Experts of a small language model: 320 GeGLU neurons an expert, 401M tokens.
Below are experts of layer 6 (counted from 0) of a mixture-of-experts language model. Rows are named router (the router's row for the expert), gate (a neuron's input weights, with its number), up (a neuron's input weights, with its number), down (a neuron's output weights, with its number) and show model dimensions 0-127. Each number is 128 + 32 x the weight over its row's rms, rounded and kept within 0 to 255. Numbers have three digits each.
Before each expert's rows: a language model's description of what the expert responds to. This comes from a sample of Wikipedia text that the model never trained on.

# expert 53
It responds to: The articles the, a, an and possessives its, their after prepositions like of, in, to, for.
router:170197134156075153143096157135147131071116136124080209098107151117158121105099202026104141138117146127146107126114093095150155109074153161106122118142211171101129197120090084143109070119149151166169140147096151166184114121123108155153160156117085107128166189158118153074094176100123100155141105139131109131086143108136184123130125099117092107137137110091099115111158161077133103085134
gate3:105097172167180098151104082175123158114143111132131146184125076101121068139172177102133163098172123124159107129199146106105146111087068085163058118213107088153106104152122169193088114151129112108113146098156129084081090107139114172160109135134178127148100115081176105141156085077115091148115112137119156121159153130158092073151178105131156123106168125106087175086126150120172113087133
up3:110143112152136189124168105130131160126126093132130080068149211092142186088077150156127140111099130131120138085085117098195101158142125132125185176116122131130152186143098125065190122087137118076173121163153109133135175149131138098095104137085139155133076116093072149069212179194114085131083129144134104169137092093145109114125074102140137109111171111122142110152100132188085121142148
down3:128070099166173154134166134152052197087091081156108150201147160088075093116155169149122129090115110100106149107135113097189051140131136117152130142155095134104176161161110166139127093108159096133137155158124104101071131086112109192167094140117185142105166128173107096118083124145139102103166126162138087135166194165160131046154134128136159140084133153115171114107129124140102110079100
gate4:177092178076136107135177051136115093150142122081134148173186120155129134110150155122091079161131159048101111161141136134155098130061133115137156090125096185122119060151160064129148091175176169094130103092193115134200117083126128152120126122095206113123129114129136063179116114159108131141067081119162103149113165115134118085121144130120077122140136104153092157123110097166129106127159
up4:191163149102133166096107092136149061182112121121176141132158148115134083139121165159142150122090187090174147082119165159159087154107102107144195118103138086134136103143108119063137146179084186139122086096144129115210171126124135140110059162118156111095150153086224132128133136091120124126128186144147127132040072123135114074093148160078095153122123157098141141130104113119141125107139
down4:116089190143118105105188123136108095095215134101085157077166118121130185114184121120105096172133137155101164142115144106100127107131156104059156114123115195094150075115151119077134193109151149100120090180178149098132170156159132141140094166085131102147103121191171102164128157117109091111107013155140122160167178121121120149124118112094093111158149171155144107125110074119122118124088
gate5:148086103102132146125141118184091076199160117159162155125155091102124138107154110118076070140163158153151125150120119173133084160117100101111112149171153145115099161149064073172118190188144179046142132133126131142136186148131078143150141134145170079085210065126141105148179117145137147146111138102190132127087132132184123142128143108145109096125094105123066172133144129058113157105099
up5:147155106173099135137195111109067107147115068087107118183197107127111159123198103123078104127160160152163122145104139107119111177115078092116135142119140172124144134104060098107110128152132166094127100197105105177144161148107129130096108196160153107146131157124109174141128156153079143141141118111206108196130096198161147080112126083117166140126142124153057118155151114152089165078089
down5:110174058139100171150116108140123139165112093078081158100158198114102129110114170125135110121080137074095099156123076067179070073085115150134139105114135168082121109122099182137156140163128146145123172087123194136140109162101119114108144172130144167140098106142118106140107129149194130196067129136173152136121104118112155133161141139124110114111176088225091132141127153186091136137054
gate6:116116098123058115152156162115174094146101113146137127157120161151117084098155154144190089124189170158137160127113101117095065118120065084106177166123112148131132164134110114135121173083175129098108168101086065120136100140175147096109110095185202166116173078109096149170197128136153096166150121141071130125109146125139123118168125182141121109146122093149051115106077184152184102113107
up6:089106139151165129115122090163136100101141099118148126147145076128040118146114099166087194141142138077157117100146162151115136099186222194145174091107147093128105117118105117070129099089124161112112099152159111127123165117119097169144141129096083121145120161152171135086114116090099114098117132126132163142082125196097122146107117040138193185173165083128181132161153086198129122127138
down6:147187127138192149082078152135122101168130129104129150160113090120125113147064111160108115118152111097136122141148143086079107126152155165159176126171187081092102092162143108117152104132125146146137092127171093148055105132153087095139079099098150115137069106108195143140158138055069095137107109165182139093059164125099112083187171101166172147168135149087103164141135088130139144134191
gate7:137092089068148192094172109180140088154143147108138097140114121093184145116110084120133124086125143111127101117175165052088102162137133120099117090149131158162089148220129110176107150136126066094147134126108137099115113084089073148081123062134167144191118085124146178149132185153162178162117109108089126138111091079146155135169194161128109085100119105139103096128155105113123139191095
up7:142110127113185115123141143143088165118109108109113142168114134070168121142133140124103136109072051104131121140135173074161197165119082175110131135077149130143105173163098154137115108109180197124122106130130140062113150058094140110127105139155122152136195115141136147089158155135155177138155110127130083142215127103132180098135081126166091060145157092185089162192135138122076109132071
down7:101133186141134086158148129119126157115185103228190088157136103108120176120088116139162106176136143179141150122078142138105159114113105214102108137207086148120134078112135120102103139093083144151099154101111164097170139131129176137124070171122126102099145147158122166151170107146058126075116110096120088120137145122141120118094090072127143152132171120097054204129121139095115106118180

# expert 13
It responds to: Initial capital M starting a name or word (Madrid, Member, Mr.) and bare spaces before numbers in dates and tables; also March, May.
router:174090173104146149101129172150096112099107139097098120099173122165124088117077131157127151091105147106124125141137171123119102103212099066136138098136114169075148133197136137110085135126099194113174172133129173098115086151118100096096088085101127133163120129140053046142154075093138147135107120148158182115164126125167139055136093072110104092160150170157116155076118106135131180098173
gate7:113155122139134115125115123078158160167170069128124091129182113147098047146065135109127122101140191068144091103139164184128130112098127121106130136092123151095186085195056127054128164156170106126107167104121162146133104152149138094109162122098157153110160167160070117181146119152094115083171185112115093143171092191143096154127136123079096168109129132141148074152144089080138166136131
up7:091121168194107122136167140187092130142082135139100183174116117105152116123175112145114139147129145123098174123129140096091186174113174166190081202123123053163103124152119136143116132130065117092114140140124097132151105115088101171096136097149170114141116172172093135118085123125120101155125114127153156110056190091101178113070173110143167101132101140118113088130110161119199093110042
down7:122169120103113149130159125151174110096185128133048130156165160120166144145138188085105109179156133121116088126140130156178127064152090135111078146116120193113063164114115126157083124158133103166033119113115188158147089069169118122154133167074114146135105059138138155161069104148153135109115087141094105152166119152125126143139085120138066165116122180124120092091150163073176152145118
gate8:096171062102084115154127133157140113140124100067120117136167146156139089116202129140094123121091126147169137118088070167136118123138086067130116119084115174123077167126070061155109106079171108117147186168061140157123124125156186127167148183100129137123162137170123084127106187156123158178085098138174175099100110145123121119107128149110104081078085092087144106136107096162110182178146
up8:074149184148129106117122098116082113146168188122144208137123129071074143116119119149169145154119158122101166136150179104125115158150139185107106112099105085110113139145142159117196206084095092135138155158163070119133188149060105137117054132109131104152101101118149187120148104122154121145191121130111090160093136114098172144164120134119104142141115174165090124085200184089179105134148
down8:170080137140139168131191127108194128116153178159099056157132106132154124128152102117103140141082147116080111128150124153173244155147049138115165121084088121106114128177186155104117137129077126065089067125135186154168090033139127130129144129148108149149144109104126130130108088103110185159071132089126161115159107129127126133152127113103143135082191086135109107125134127133087143161123
gate9:135155161145114194092114146126137162131093041134137112127175145136080096137132136085114113160114145122097116158167175116123133085160130132097128070068086149113149185145145072137120130109124122206196114074117134152143108132155144146151050108084149134090076141138109063156162133148138202123041087158118072171131128113139142162134154115133129129138109115170138111105116087169163166060143
up9:107098094139133071081084060130133142161158094113157179142140169104107086176105120118113108151115075111138095127125117126109130100094215103136158094192130154151191196143143142098103129129150124139148132038105114117121108157120147132101092146107119130096059096197145097110162089211141195142074103161134152106097116122172198167127114100097116102114148147128101112096145130133145173114161
down9:031186167172137117117131168162097101059145155138146160081090157135103109132154121138118076103139151141087154077112132083134122134143081108122126158110202111109103109100116160151115114145189089158054131131146175089114112155126154114200136107144125122148151090129156112103149244130101137083127149148130056104173107119129153131190120139187119155156123136109078116158139125108138119103086
gate10:132109155121174122103134172183124141175143132137080080093129116102088055172116144178143147180057096109118139130136095115129134148110153089145139090147102129147124109100096157103115142168121183128107110136154133132110153169088092092109103154101140173076140064175236150105141141142126141117101136062162149035128143104166111191104070106157130166082129140124123082148150117118082175145105
up10:122115101135100123126156111126126154116178166088141205181091134144179123151168194139123107132151155220154156116051121188147117065106124136083124210120113105153141100105084110124142140098157127129154142141129161106119097172118078123151142198107168069164075131139109124126123123109120115102100123144063091164120168195145136086107096174175114085152115141157127137085172171119096102154112
down10:113134111099149099130172093149116134124147111146092119048195163119134161124150138124132151118153154116120105114176072119049126118146175091176118065102135104135109172144143102166132146071144127111047126162102064162129158126092139144105174162089097140164115188118214115155147133087122171097146171109185146103142105062132108107154126127104164160079081132089173184117170097129117154146136
gate11:136151127150200077137135056141079108119152129179112097140135155150150096103161111129097184162094105080137153088104080143088120146098110073167107141148172099148120131144093097166133135126123121130082109116158156115111108119083186124133114111093106101132214108130092165116157127072114154107116184128151226186169104150111108126113145145092127064155052139136122121072145106126123200149089
up11:186163130102174156131157136114152102053136128088111104115121171165114090132146105169130117168117099149128134128125168063130121189163126149094123128173105170146077143129190140152143102106140057095155149126023144147133146122104107115128120134142166108124117068130108088101132174160135090129100120153163119125106082097097156151130106139089121057130121204203084123087144087093208145148147
down11:132120137124149135116096179143181117085124118126131129122165082012133124161147163147181105113165155150076099134114121127119166126098087125127112109092134175100165130097105146159146144137121085135180116140122105111181125104126202124121063093094123098082088132170107064176151129134177073181140130160125107154092214070083174110135138093149150186164103115150125094118117156133147107122190

# expert 12
It responds to: Middle syllable pieces of Latinate or formal words after a first piece: Legislatures, effect, sustainable, Nazi, Lord.
router:109117139107121143108147074135177113195157100186122133176095067113106094132084055079082132059103119092100112152136147193137105094122083149176132150145131143123181077093143109174109148147129167108157066130119117134105132102131110142069176156140107142149106127119112078150098106109135140106169140112156115145134186109103138149149166171095173138079093166200101203179142092147108121115178
gate0:144156091109118143114129100174127184169162149170113128209132059131124149137080123109110092097097149137160123107115173186128175073161124115147075090136062099109164162123152125099118130158080135112172112101116037138157148206138158149132100105094142125097144106170171137124060060160131130063118128138156094152112140116154132161115127150187109146094122077149132069098075134156169138126129
up0:105108177093119028147115117137150118150027142114094147169074119154128178147133129108150118080131100120124040082140091143120165117140083160167117171071153135156132124109124121120123155112122163090175126142168124109090174137126150158123123156098086121123085128172203137089146142179101102100135155107080106121124116167111128154082156090102080132117202126160140113082094166102128134194161
down0:058072051069078137145094143144079165150178112128124102122078119158114116177101151165125155118123115126186163132115091201130116131114118124111130139117146140158124135161115112197153098131119092131118106121118085107145126187127101114142090157138201100134159158152053137211086097112128094110091176143129098167063172138123146122156106113144099084197076180164103143128148115100156104122138
gate1:137074118100209146182166149147111100144162182122117102184106112135107138097121086083112100068070141166139097154140135153160153099125128047146147143138106168127162103134098167190089113163115149065156137119112095087090127129111122063126132102119177124162145102104175102159146121087120143162090160099102126099136117084133170113080057121136162098167161096123079122125169088143135184189085
up1:116125082168113215141109059124140133183160164053087094106097140157135126114111114120116164131112129141137118115142201147127130094084145119132105122101078122138088153145128140122131106166105130159092185125181143093137104077122125118084126140060179128141131094181146125111105160113127087129085219116161126160026113138119159101123115144165161077114165140138184188134177095110148154096146
down1:119104126140134156116202114126091104146100157128112092107142156128123110117103086117095095090068094085150171108115094145121039071108163159121107107155093143134077177192129186179139151145109136122145120107189097196148071103078085116124172178145152137093082140161144144155149155179094107163114161123113136093161055113157120149134119116192146116165130124134172117123144145139098167158050
gate2:159164165054191088112191165139105105169082070110100117116108076102202154093155124124124126082144120103164108092129134144088094134136151167167102125139167187126166115091151072156103124111110139153191155178109096093103164143107112084098100157185112142130129142151120139168174170111093114164093136127113056107108146105084135123147126182117174144089096149120110127145145080147076086157076
up2:120081143068135139093108134114121176153142141117164113151064087158147108153075104170125166010143153197173116188162137073110085191099155148152163127072154065130117073122141071142063137071088153114125132163116115079116168175142129158128149142128139112169077135123122105143110106186180083152190142108113116149148131106123144104096094143146147141122160160141107127154124126146136131138124
down2:099083141208084164140161084093086160117090152152197138142138152137151180131099188106144162132095136135087143146175119067105172095075065072079128110145115146084085138162081158139164135072124108125086141113106184105147120160077136162098132126124177150158146122167058183117081117116124148127083108137172144102122139148159078079166141124091132104118163095106141158101170145115147137124165
gate3:103083153107089110118153101150126144150175140128155145142116107128145136132137124161200144104129108109122205164116162152085104124096108178205095123130098048116131131099091127127147046123184143107172111093102170058159112077107136066121151123146116109173079122117181124141158160094151128126120110172124078124057092092166118180152135170108142170159180177191136108118159092146107147129111
up3:145145112093105094173121120159120100103162122124084199131133120128138099114127138115151070127098126123185121129126158145187059075149200126122093059121096177157114141142135176136129085104142083115112173169190061124092144131159083183120152130111151175167133132181148114121157131177123129097136090105123151203152090127208078097100078111126128135147130159131141068175094102162104100147148
down3:123143092113155143129065046152099155092109151125101200149190129099115124150160068183172149107144120159111149092135102138130118131156096160140095100104162089117158126062124115138172191137127095072133103143064154096201139134093125115129132096107161154055139117125176146175097175109154149137155100165109069187102142122099114140140149154084130164139136179084173090148124080108170118110148
gate4:124132119148113110144099130149188089173157122111141111191062116098177121171154103167184139128153109134161091132079175123104167149062109115147150154192143083164103109061102115147142093169133162137126102104121162122132102129163107107093076097110154008098111128085111168085126120105156072123131127120126117134105155149086102100115157130109207141093111193157096071137128102145147154096141
up4:099112126147127100104127154149114119103130087154078086127135164111128145109084135122138111082117179127104151121103115072113077099149146091140144151153062123145114135091095121144193132117133099146178179106154168206075125186101106108133116114108112149134104161161166127178162129141087155107126162137136107172173046201138145152154063144108102127100083121071207074111129183150167196119133
down4:089142114140144173131169125119112137177150136122103115157126069077163100163145156172119092108092132076166113109085186143106117130138136120174165153125136145137108126165100124120123163182157134132148122126084175213098129133139085098109134148148122128145145091121078180118147103038092057180153113097081037110104129115072152131145130101100173082164121160151149111184138121154126205081130

# expert 60
It responds to: Opening stems of formal civic and administrative words: Committee, association, official, elected, Supreme, security, employees, status.
router:095119144133174102120145118094103119153164132113210156190080094190109122177088168112172106180151099151090144126131090119102122166126083129136149113099123160134154117129158110130106146185119095165092080151083046140147102172173160088116100073085127149032138127133138112124112126178141058126185133115101133141100177112155144153145124071106172087133119103121160143150116173186136095125156
gate0:107061122136180140121169132162089182100212118105137108135065040139151113047091125138136123122110129135083163153104140096098146197077113113144134118093103127123144130115146114159136109142105097147100124080145149117186182133132140104150094149175165111114132116086124097103144143072158114182153141083107132172174088057084146164115112168097106099164078143127165163162104143180158154104100
up0:026116086131126133074103131122144104152137127065154083125134190130144128162159115111146174115148150129128099089131112132144110091191147153133076218123114162172125158153175159103132121149089103181161122156097155159127099150126112134099103156134118124127163146054146167152100121118142130146140124077158064122150095156197134127099162162126090080173148139177126132118172113132041163175181
down0:131084162087113151098109162117072048178188123106116096145168127058095119128150156150084168143127100185148115122146102114102117076089174144155130086150130140114102124161148129117168159120137113102085175159044112148132096148147133123113188109103100157091101070130108164139186107150086166143133132105060090131140122126162128192114158144151189139121132151187185153075152083151117087139137
gate1:125133170103152164171154097171147145141147073161115096122085188155138117139119146162127080179098162132108147099138035141104146150111099154113085083090062144184140160119121096128097153128130130065086100128111095134104161119110102152162131135078157147128137071134153132124062091133135165144097127102107124117081110077090125132063114091094119148186128204105121173110148156100206134080182
up1:098129080131165062102150114112130106174113138149138167154177120156127083118183100143098154121122100134097140188079117129114118110114121100119171134116203095070085070136138133163157127079169113128171122130167114098151135135097143148173155124098128113162177125143093127131139198162149121169132075147141127147185141213155125110179116132127118079145132025110113091147089109176056139077102
down1:111098157074178097179123095132142158136129125155104126066048162143113109154056101159111115125173099127103155089146106116070128122132152047123092090104135208120186163213166143113129139105148127097160133122122137122115128099152094134165080131114099107122174150140107158150127131093104088090153078180174143149105087130203158104143164132176148089128156089121177164172137095131123090141145
gate2:158151125120179147199176132161099112160160173121106117133110101131131110153172144075175070157183120146098146105138136086154117043137169070100106063111126117107103107113138068104112159164168144108086126156160097144105136062125146153174136123128158075164135104085122140135056110105190141117190134109154156126108165098166121110098155153110111135101179159123103202085134110168175104125161
up2:100107161156081169164112176115133129102088120054110107135095146138140141195149134111131093106119102137153114158153190185115121120096121165166128111138142195156157120148140116106115088129101084142155120152091136167072084122205086149113150110136146136115049131196133145124178151140074112139106120157128121187105191140106145081109171146120184081158125082183152072174153141112107165129070
down2:096136141079155107086101102184140076216150124092152138084132123089120078094144098117157103136148151134090126068117141115172160063121120116119164147097129140161157085124056163109149134175167114108114119080126120137199115127082155107139142164128128118182186110111088127108134153155205119183181149150148171099142174116095093088132133185177104088121145153125082072137088172146151099141125
gate3:129111145055136094100158141161130105145173103133121124164135081104082178204111172183138105156096154146100135058102072160124145142069114127170093069106126108144129112115068141112075117131151198129110155098076139140142143150129153131158182114147123119089107148196139146101143120137183148105115192117206077170122159099119117142155131145135101122113178139087121092097130194112137055124135
up3:133131151149115094125125127143185131109102127059125190117122108121128120123176117089159184086140123180154156067158150120170095180146090138100146181099122097104126132121200158160100132109146117110154176179146145068167051170165095118093124170169103168121141131072148125144136109080144141117146081127121092165165119162163055116145113156113138081107123175161178162151157114085078159169079
down3:152164161131133164156096105093132074162114132135115123120154134127137169158068111138093129149120162141110125119111138097070100086137155121122140120175178122096127161170055101130200201122088124157094136097155083130155121151158147118145096109132114064081100122093119138172062148200190111157107110146171143153176095083143159091102160137190119091141139124141139091089138171120131079213073
gate4:218101161112099099155121116113096106104116120120125121162077134172061153105115153171085114155174144192098092146110150120164142108107131106099042101104075211169078153099154099131113088161107126128091135112089095094104142095104104097146128093167167171136080139096159143119172150122178090129111104136115169155066163053140143150137109163139120132202129162128141109143122185104149110151121
up4:098177155157116159167113138154156130102160160079154161105169138113079199158107141173199089135115137147129154177152139111132120063130166150152082147144089091128119095130093081111139087130145115092102140093136113140105161137121142163153221066097129118140052143178092101111132141085145149100158119182109116167105122066155111114104179112147196108156088187138180091077125138135155100125139
down4:110175100159158166182104175147104178104146109137123103188149156131112053159142157079059184110062128087112133075108174162108080149137187125095195130104166175149135149119086097145143174129116169119164078113115091144138134140159165098151119084135110138098133105115154172147079172150134166158163146110107116132122168169142145118131120065140107110136111114040100109087102136080158095121100

# expert 5
It responds to: Word pieces completing ordinals and common syllables, like th in 13th or Fourth, rd in third, le in role, ro, Bro.
router:109139124148163070179148127096149104173114157137182083119160121099141154193189110177130097180190163153101140122148176104111140169131102180137155140131071161104096078109166132149131180071128083146132137116133108092105146147083161103089082160131125069126151039168132165156137131152146107160097139133141114085119135070178109138068123164140090138115065136120138073148140086112103177106110
gate1:102130097152086141122126104117204158221058094128071116106113165112121111152121128132149126174166121182108069097119180210114123160157138126136150114073095102133131101173128162154143125101101145172112105121120191092126115142126155111134112086127154109157116140149117122122132175172113093210080186134123117108102114129143164125116118063095100087082050144171118118184132129127114107090187
up1:069135105113138111125086137172138169179079123103149163138106092169159115108130142147151130155158120083095095146115100072123165062140145118195157153143146126131145117106095128186116137112136104166165115147145121188100168166140142109185169057111134132142093143140133129111076163171065152110108142090077175190127119151145100059060096111164202093089088123143099100179155145143122152110080
down1:161107141128128130101133101110096126171128138117166136119089131138196100153039135141112116094077134144077158111131133144165176174057129138112137083129172149153139137122110163156093117092147146103114159100131134145149105128189127189137171147093108150111142151086141068143103126140088118077120141088112114113034164041168100173121174113118180136137168176165089184116160147096126095133058
gate2:152088129168139148136100151126165130166086096119186131123156064126168163137126099132099114137100104158150151074168121126066115145099138101113176106043138147136113131079151119158135102154143103076086100106144191122122149049110136122060152135090139128177146094134145134209100076126139115179170154158153162065174146138108118173137104147140078137110126062112160106143104075083076105122160
up2:093101134130113168113116147173155166064144112113071094145084123152160153155118173134180083096113192153116183148133087139132152116116144184143095084124142138073072130099202086135080185122159097066142103084069227148112115114117081099154132159131083068127146167125116160142146166110184121108120121127127125162152164155135101133153146167111133132168136094150137127157118162179068123136107
down2:184114167164169096113140088167106167199099070151127175131192151094134124089139076111172073133153089144128115160145131100089161139135100128146114163175111110099123062100118161168160144173150097074195106125133151159110116136146170052122147112152107149126109124135136129115125114156155103079106115109075161072176147094109129165130109096069149140069171142095123192109105191100149142109099
gate3:153124077115119104161166120148134155104139125138129105144132089169142153134159172089162128162171161134099182139083142042155151108123165112148167157077087083133149085135140039118125164101131172159162152114104075109095126154099106129171126141166136072121075140176174163138113138112136094108113139158134121112059096082131027184080163188097143094137114120128117085117132135170116132112185
up3:113109110157196125093130137156064176105113183122131085119135146133071149163102147112082100131103164158096106083122130154131056084144067111126144156138197196121136126120084125103172076127148119094155194163159145135112151090151123134110137147115122197087129149122185146157129125095096140052143092071149158155129103159126145163137084071128108162086141177178110141102079171119100123078126
down3:128104155124153146129133145165134060120115197122129126141163108136160098094103125125074083130129147112099111152143111100129089159184217104139134153098138165090076134098194088093102159099145087158185152125128079130129087193130163084139150098110135108115122120186051090181196149131070185153066141125108094153116119123093155151089171142132145125165153134109093107176137114151182101109098
gate4:123160130104093231161052140087149072171107133115148129098116070073107100129167113176170076184092180139138121159120099103136129178118146134152124129071140132121107118134158118162095137129167078129145082170115109140116141160127149106051117173128153120121082093128097136116079111134135135121108123150102132163158136181135151206114120106119185071196068117153104150153129069173132139110120
up4:107153117114088136147065128128078194082134151170140048141157151155101093151071134157083107110081075120140124139124128130147117119142150122174143119218160105177133113079105153145205146134104086071119116145159158032141137090098103097081105096067141117169125152114129168120082119138141149075130177133121157109111102158140084103132127098167111166139126127125126165160106189090160129149088
down4:169151113159148154148143098171132021101163145137095141121213148130127123166107115156140142170121117138092104084113133121082125186122111122132132159113092150180075143138139128089131137089126130124161077155154082164150158172157097177093180108084149080087141080147115048180142148179092115125084136140115102134082107129152172134122127131078140117144183151090082163125098158145121060152075
gate5:138152118125096125136129139071126129162104095038165110167118117092173099145081126115123085138145129144140138151157177144076122148129179143137154106124096126124154121101184157135102095131191087184096110072192085129105133125079103121090144151094165178167147090148123148137064097096156136087120109202120109177117119075150150139096094126094125091128122063117126206161211155130105165154138
up5:072136135133137186121088169154129092116091093122134129096101142125160124118152136129175132058208177175134091193169076138137158153115133139117097148086126168106060154091076168136125130149130208083124122098155140146147087164120130043096123057174183128131102078138115125140124121158047154142133124132123081136154173137113172135137161181130142120116116120160091116095158118158100116078112
down5:141094106138142162075119080116088093122136139054139117121170094120234111130156130173145136141144151119090166140146150119124143129216192126135117129182163086134124151182114163160107123089122100132136112116108154116087152144173162110112116119045060137076130110161082103118157074091118120127176147134165088157124115111079117094110119167185136117198155139099081179120131099181101122139140

# expert 9
It responds to: Space tokens and score or year digits after pipes in sports and results tables, e.g. | 39 |, 31–39–11, 1-12.
router:184190127158077150139090167149138161081123138121073202093098153118140117107096187045108139123127150124146122129124092091158158107079143163090139114130200175098139206125072085152109071104157158173157141138097142153174126133134094170145150152097073097118166174145110157075098164112122094155136101128123111132068154111126181128139111107129080093131124105089122126100154175085138114086136
gate5:157154091154111157144165149170190128122085083100113169144145108200110104078121132129059114072140129143165117137106122169107104100122092118121124100097102126126173057135129171097113076148113117119141149115174150183168136093134107181083168057151145138088121117168148088113127137178128195165105130150133093167127102133027099176099113091139152158174133187142069154106125136109097137119157
up5:137099061131119132159172138162113103105107088093119122128136123129102062135123111067115094119148192112109112093165129133108088169121143115143098114112095161117166121135171135118201058147102139156134164170176133086168113105138091119133172159110148112110222162188143116125111173126078137079142183141122161165133068100116092146085133131081053085096184119131098172150067143137166125154134
down5:111177083134078143146133113157149108141113124102051134109155164105108091137145144144202148141099163146064086147135165201151178135130079109136153134079128097106110128109127144098178156126129214165162163084121137154152129155098061124110069094112153135084118130125176123121118132121156096079073104123059160113133139121157113163109130113077096174111151192114128150178087154123097154103203
gate6:103151136172119162169147115127197132145089134099177138138123132079183078102068114156126152135202103129087136091108139202051090118122149134140113178098132103169137093145070069145132129174167123119173104092133138082148149131087156084105073138140171144163129103126166141125119123118117108134148163142162098110071157101139049227094179148133147163135152096105092160102156125138130118110140
up6:158175160191091123158146128128114160128117114152104109123151123188070097057159136096189137132148153115117093062116080099094114113130112061106156127104093203161123180133102189132124139164168109047151109129085102100166060113086132143137062143090148142156144137115158142166118160098148075137132164160179139118148172103149087161146121110121115114116109112149106058120142147092172126158174
down6:151118084143142090119145131149123097089117090116110138140108080130102162144141155193142163144088138121099114103100111142156127161173070147130108203122112154131105169135048150125108105119141115127163188105088168091116106087035148173100107139107123091142072108121172072106145114153120108128188078157179152136122115133113113151087155117099127197152056196174119125205136153093146145134165
gate7:229120164066136151133104172209078117108069091150178055131153091108115077130140108119105096145160087110155156099117122137160061106136145116171139153126110158165154115107098129138136115100147116079100106086158099151109091130107128159135092182139112115202113105061113149114147080146132119130157143080176130116124116101154146101168160172148159162076121124168126090087140173119141152148064
up7:087124095159092167082137093129163150161085120115175180141079169133100169129167161154103140092100120104099122183092111090138147085083042124132122168131182098110157120146140106126117146147099127185128128175097129183171155162100161113131117116038141118125148089135065171125100199097150067088128105140074086134105152126104118136125115103158097134154135148150170143059130075130169119152173
down7:105071117111095144091151143092126084114071050173099151152130140067148132158134143124125171145165118205159169219135102036113144137152132157131156197156111155118090123080125170137115130134174142135146104160120136142076140134069108163116063164147142122139128061158119132103147080135137132211105140102099112141141103154105164108145116102157096169140127079066136109140114143127146159144090
gate8:163132126148149141137142107041136131164142174104140104164149134152136081161144172124151163125136164098165118170093208105110112085160123129163096085231103130167136091100108076150078166143098142074188195077133092111126189175111112113145155159095138045102138158083135152136164130120136120126139148094128132115094121133093150096104090118148135088178118082141104128116072119150092124126076
up8:078192125074148140115141143155105107165126153147078098144131127100089119104122095139123065164100122135096094159153072157168144144150182090170083157121121087148177122116161199138142168159170157090075110142098147050109133093120096178122184185183126110137097163117172091111080112116072167116133127184132114110149093172114120160163088123078112115128167089165130130121135064102113096115161
down8:118153124106100156082147085120089106112079136116099134106127116151126128141112125142103090137102165189096121163097159162194153181163142122118101165120140141194197114112167148118134135141062138095110147063149166116083180094183121171178137144153132089093125093116106083224153137152125113133092138102141092144146064111123071086099200151136167107122102184071117151145127089116171094140109
gate9:100219098128124156099151131154129149090146125084083108177128089077116195092149092120137106134108162064152093117178137185159134103135075150150047176102092161148068128100117146161158092137128178099149135142134133129112168152145123152159089077209096102100192157064104126158175130123128144136134128073073100207132158117112111094113139152154135106163155120112098134130150109142127140144142
up9:109170136138146145154130118134091139192093098112082166156093156153123161116122054110168069098133110102174172122160137118108138069178103149101126201134166145080142096083079173156182128130133125106167139110106082124059146169083129129136162166130097089067187145119149143139126183116133072146171103120127141109136139120076113143089159109135193090122151149154092101134165118125117087213103
down9:120146180137130041153166143134098052194127082138146148142158147156133095090111083140122135151134116119162087144104127111105079099148181122105109149103132098136151084182088093082079103185162127221095149072110129112115104135103147089114131174082097135135070106092125149114093125169127148120181129124149153116123163168166165165126116138144139160149135093140180114140124117105092153230088